config.yaml
n_experts: 16
d_shared_expert: 320
hidden_act: "swiglu"
router_score: "softmax"
routed_scale: 4.0
lr_router: 0.000618
vocab_size: 16384
optimizer: "adamw"
learning_rate: 0.00136
beta1: 0.9
max_steps: 6888
Below are experts of layer 5 (counted from 0) of a mixture-of-experts language model. Rows are named gate (a neuron's input weights, with its number), up (a neuron's input weights, with its number) and show model dimensions 192-255. Each number is 128 + 24 x the weight over its row's rms, rounded and kept within 0 to 255.
Before each expert's rows: a language model's description of what the expert responds to. This comes from a sample of Wikipedia text that the model never trained on.

# expert 9
Tokens in sports tables and match reports: score dashes, positions like MF, DF, FW, Bronze and Silver medal cells, club-name pieces.
gate0 [171 154 110 143 106  97 108 138 112 141 111 106 162 177 129 132 124 155 140 126 170 159  97  82 136 109 134 102 140 136 111 114 121 127  96 141 127 122 146 115  96 149 168 137 135 141 172 137 142 130 137 155  85  74 110 147 118 153 135 121 147 175 139 153]
up0 [114 122 127 118  66  87 152 124 128 172 116 108 148 132 128 140 130 146 111 165 116 132 152 141 101 139 120 148 135 146 124 143 125 120 105 121 176 131  84 128 131 106 124 153  82 133 129 108 185  94 106 142 143 172 136  94 106 180 114 139 138 124 164 121]
gate1 [ 95 102 162  96 111 113 137 168 114 165 119 112 114 123 121 138  89 162 137  88  79 112  97 122  88 167 136 155 143 123 138 148 131 127 162 157 129 127 132 188 138 169 138 149 128 172 151 116 148 112 135 143 137 105 123 121 130 135  89  92 125 138 122 131]
up1 [163 109 132 143 161 172 119 167 125 125 150 160 120 139 110 133 111 111 111 136 145  97 155  71 145 115 130  97 156 117 111 119 155 108 128 120  87 144 142 101  86 106  86 113 136  79 145 105  70 144 118 168 114 158  98 126 133 149 160 103 134 111  97 127]
gate2 [139  56 158 173  86 106  84 168 116 167 139 109 171 157 162 142  84 162 129 126 143 133 121 124 134 144 124 129  95  96 128 148 128 115 124 117 125 107 154 138 142 113 141 138 142 124 147 122 150 160 143 140 147 114 108 121 132 147 120 135 156  97 142 119]
up2 [150 119 112 107  98 107 149 156 140 146 117  91 117 123 130 104 136 112  81 126 122 161 127 113 125 108 159 134 113 167 108 120 149 124 115 130 126 123 109 121 109 160  85 138 113 130 136 135  84 141 113 122 122 120 123 159 161 141 132 128 118 148  95 133]
gate3 [ 95 105  96 170 138 183 168 116 101 162 113 111  88 150 149  86  98  92 114 133 115  98 166  96 107 125  94 135  94 110 127 159 177 118 115 125 156 107 120 113 148 106 137  89 139 147 161 125 113 141 136 126 137 148 103 115 130 144 133 103 117 139 140 152]
up3 [109 140 156 109 167  83  96  98 145 113 154 129 107 114 144 138 150 120 153 161 128 146 108 145 110 139 156  94  88  59  85 103 114  91  96  85 109 127 165 161 102 159 125 129  65 152 117 126 139  92 181 107  97 137 140 140  86 137  76 148 122 127 148 104]

# expert 14
Ordinals and time adjectives after the, such as first, second, third, last, early, every, and years, as in the last three decades.
gate0 [ 70 138 142 125  94 105 136 146 144  88 163 123 111 138 154 114 165 145 100 129 138 126  67 149 170 134 155 145 128 141 153 144 154 117 133 152 153 113 160 121 105  91 155 168 169 152 134 123 110  82 114 122 110 116  86 117 130 126  73 137  99 117  93  95]
up0 [190  91 148 143 112 152 123 172 139 139 142 138 150 155 124 142 168  87 117 148 125 135 166 107 128 106 173  86 146 101 172  76 134 112 154 102 137 154  92 169 132 123 148 115 144 116 135 131 145 108 120  91 150 124 143 132 132 145 120  94 107 105 138 127]
gate1 [158 154 140 155 128 148 150  88 123  69  98 123  79 168 116 139 132  89 130 125 137 124 192  90 101  86 114 113 108 114  81 136  79 152 170 140  86 110 124 148 145 165 155 149 116 172  88 131 110 121 142 159 121 146 133 135 126 126 124 117 165 112 129 162]
up1 [ 95 130 129  96  79 114 145 122 140 158 137 127 109 157 126 168 131 123 148  83 130 129 129 146 117  90  95 133 141  79 151 158 106 151 141 149 116 120 101 132 125 106  66 151  84 118 161  97 162 129 163 126 135 113  97 127  60 142 101 117 115  86 122 122]
gate2 [ 95 130 113 146 132 158 130 137 106  89 155 108 100 107 137 109 125 121 126 163 129 123 190  85 132 133 154 136 126 150 151 140 140  90 148 120 115 136 128 134 176  97 116 137 158 136  96 158 101 123 139 141 155 115  72 103  90 129 166 129 135  85 122 115]
up2 [167 147  87 145 108  76 123 135 148 152 110  89 142 101 144 147 127 117 128  94 145 166 125  98 153 139 132 130 153 143 115 112 130 149 164  98 123 128  82 135  98 151 163 121 122 133 135 147 118 165  97 141  94 112 122 143 112 111 117 146 116 130 133 141]
gate3 [136 109 132 113 106 136 179 113 134 127 104 149 178 124 134 133  93 120  62 122 135 153 142 148 152 133 151 116 121  85 152  98 136 146 172 114 139 112 111 108 136 100 180 133 130 138 161 161 133  86 121  62 120 162 166 109 172 108 121 120 116 129 103 135]
up3 [115 131 122 164 150 121  98 122 124 143 112 123 149 144 154 124 124 108 111 128 115 146 118 130 132  78 127 131 122 135 116 141 118 122 140 127 164 130  67 152 165 157 137  95 102 147 116 122  60 122 142  77 116 164 159 131 151 150 145 143 135 133 117  96]

# expert 13
Sentence-ending periods and closing quotes, plus periods in abbreviations and citations like Soc., Lt., and names such as "University of".
gate8 [ 93 123 130 119 154 140 125  98 102 106 129 102  91 177 140 105 139 130 152 122 126 115 112 109 164 146 163 131 137 137 128 169 121 120  97 177 133 131 158 124 123 181 125 116 133 146 113  96  85 118 157 158 101 155 135  73 166 106 136 118 129 149 140  78]
up8 [104 102 121 123  88 164 120 117 156 107 111  86 166 124 137 131 121 131 117 134 148  85 149  98 124 136 110 138  58 116 140 108 100 140 159 123 150 154 111 128 135  82 138 108 172 135  85 120 115 142 124  97 149 106 101 185 150 130 127 138 119 134 106 109]
gate9 [126 141 137 126 120 155 102 134 140 147 134 110 126 107  99  98 121 127 138 100  68  93 166 123 114 136 145 122 156 103 175 141 151 100 126 114 107 142 121 145 156  91 135 133 129 121 113 101  97 122 142  69 146 129 152 137 146 150 157 132 167 127 158 114]
up9 [160 103 137 110 150 151 141 102  98 156 120 122 101 126 154 110 108  99 126 141 121 123 148 101 117 154  91 172  95 125 165  86 152 106  87 126 154 179 177  94 160 121  96 169 130  98  97 148  77 116 154 116 126  98 147 166 173 143 152  79 124 140 154 118]
gate10 [143 112  69 132 153 174 137 140 121 137 121 132 161 130 122 152  92 141 142 103 134 138 164 153 137 107 114 150 186 129 160 117 119 153  94  98 106 116 110 125 122 157 139 129 155 164 156 124 154 163 125  79 162 163 103 150 132 132 134 117 113 116  81 101]
up10 [105 169 152 175 129  72 149 108 123 147 119 130 149 160 161 121 154 121 109 112 159 145 155 129  98 107 114 121 100 123  96 106 183 141 131 125 126  94 137 138 147  99 124 114  98 109 130 145  89 143 132 116 114  99 133 115 121  86 138 147  93  99 101 150]
gate11 [112 140  95 168 114 119 117 152 138 103 123 116 178 147 146 111 126 151 136 165 135 160 119 163  99 131 133 118 162 128  89 129 167 132 117 101 139 108  97 139 112 163 162 112 139 156 151 143 128  75 125 109 149 144 104  94 148 130  80 133 169 162 103 102]
up11 [136 148 187 106 127 126 135 118 127 153 133 154 125 135 145 149  92 129 160 117 129 148 106 133 167 124 101 131 114 127 131 104 100  56 127 100 137 160 135 147 103 115  97 139 147 114 169 111 154 147 143 149  97 142 125 131  69  76 145 121 157 137 148 139]

# expert 1
Pieces of street, river, county and place names in addresses and location lists, such as Grove(hill), Hill(side), South, Avenue; also currency signs.
gate0 [116 126 117 132 184 117 132 143 116 141 110 161 109 102 143  68 160 126 107  89 116 126 168 121 100  93 141 137 149 121 146 143 174 132 132 180  95 152 159 147 103 121 120 112 138 124 150 122 166 137 134 132 131 137 119 150 161 105 119 127 144 100 126 174]
up0 [133  69  83 142 140 150 137 121 148 142  90 103 152 119  94 143 144 148 133 116 152 109 122 154 131 157 136 113  86 117 101 110 117 150 143  84 137 122 128 120 133 128  93 165  89 125 183 165 136 123 129 126  79 125 178 129  97  93 135 152 128 110  91 125]
gate1 [114 126 137 131 140  93 126 117 137 116 106 110 161 144 144  96 135 108 168 169 118 133 139 124 195 121 158 168 141 136 148  71  73 163  80 138 134 132 163 156 182 100 144 149 151 124 106 107 122 128 108 138 131 127 155 145 152 124 104 154 101 163 124  96]
up1 [156  91 189  92 118 125 112 147 163 134 131 112 172 137  81 132  94 164 181 145 130 106 124 118 168 118  94 155 135 163 147 139 123 149  93 159 161  88  97 143 164 153 123 124 134 147 134 139 104 129 132 144 142 128 113  76 100 103  89 152 118 136 119 150]
gate2 [157 125 100 148 103 148 139 158 134 141 159 148 170 172 143 105 112 152 134 115 138 126 152 112  95 134 191 169 158 120 171 128 164 149 104 102 113  81 114 143  75 131 112 105 117 154 106 113 159 106 162 122  98 121 149 103 145 147 122 119 110 110 140 144]
up2 [ 87 155 119  88 142  98 103  80 101 147 114  94 126 140 140 157 135 126 183 123 135 156  97 170 159  83 126  93 128 124 142 150 105 102 155 133  94 164 110 101  78 151 141 122  83 118 137 160 111  88 106 118 156 128 125 139 122 141 107 140 160 145  84 119]
gate3 [ 82 152 127 124 176  99 109 103 143 101 159  97 133 113 103 150  96 139 124 140 114 160 120 123 180 136 120 133 136 129 165 122 131 161  92 107  99  86 143 139 146 154  96 163 177 103 120 144 131 141  77 129  98 107  83 120 105 140 109 155 158 111 136 164]
up3 [ 80 134 110 147  89 100 154 137 116 110 135  82 167 102 156 153 151 161 151 121  74 127 138 145 137 120 132 115 156 118 111 163 133 139 144 136 100 111 125 179 116 157 160 112 149 164 145 134 150 160 107 154 152 102 139 117 113 126  75  70 131 115 118 160]

# expert 8
Inner fragments of common words such as ro in croppings, ic in license, and participles after was or is, like released, located, based.
gate0 [132 122 131 116 174 156 141 116 143 164 103 124 175 127 152  92 132 130 155 137 120  97 106  64 147 173 154 133 128 139 188 129 118 118  84 150 141 118 146 129 121 130 101 131 132 115  99 100  85 134  96 142 134 133 107 100 114 133 115  99 144 118 113 143]
up0 [146 163 130 116 125 146 129 147 123 137 101  86 124  98  91 114 103 141 163 164 133 135 113 134 146 126 159 111 104 116 129 118 116 127 131 153 128 162 113 136 115 171 106 115 110 139  72 154 125 123 120 141 104 114 125 191 112  98 139 111 120  86 165 173]
gate1 [152 133 107  93 155 148 118 171 145 119 108 124 139 100 123 121 132  88 120 153 158 123 128  95 161 143 145 134 137  79 163 106 132 185 123 194 126 136 125 121 148 103 143 136 112 132 118 118 118 119 154 125 133 157 135 104 123 128 159 106 123 156 125 138]
up1 [122  97 106 124  84 124 101 102 124 128 116 141 149 142 124 108 116 117 113 120 116 141 149 168 111 133 118 123 186 110 100 123 121 154  95  85 114 134  96 110 108 110 144  86  98 130 152 166 145 139 125 157 143 160 124 152 133 124 108 172 159 162 129 202]
gate2 [118 125 118 149 138 138 136 174 115 105 103 135 120 166 110  48 101 164 147 112 117  97 144 134 132 151 137 141 151  84 100 201 119 142 134 121  69 119  77 110 139 103 106  75 137 122 155 114 163 173  96  98 125 110 118 145 133 109 107 147 116 144 140 117]
up2 [143  90 125 156 110  95 122 141 131 160 139 144  99 134 127 155 149 115  99 119 166 157  92 128 111 138 140 125 140 117 126 112 131 137 118 126 124 171 113 143 123 143 121 179 110 128 124 143 123 105 142  90 118 117 116  86 164 120 107 116 142 189  79 113]
gate3 [ 82 126 106 122 139  97 128 134  92 120 135 112 139 137 130 101 116 104 119  97 136 114 135 150 125  77 126 167 142 164 176 119 118 150 179 148 169 127 126 130 150 148 134 141  62 136 147 116 100 163 121 155 141 121 129 148  98 116  99 100  80 150 146 118]
up3 [113 130 171 152 100 140 130 156 142 118 134 127 132 175 139 144 111 138 121 107 118 148 131 142 147  98 142 132 104 177 170 102 140 138 175 138 166 151 129 144 150 110 124 106 176 100 139 144 155 152 163 150 134 121 144 142 118 171 116 139 115  96 134 110]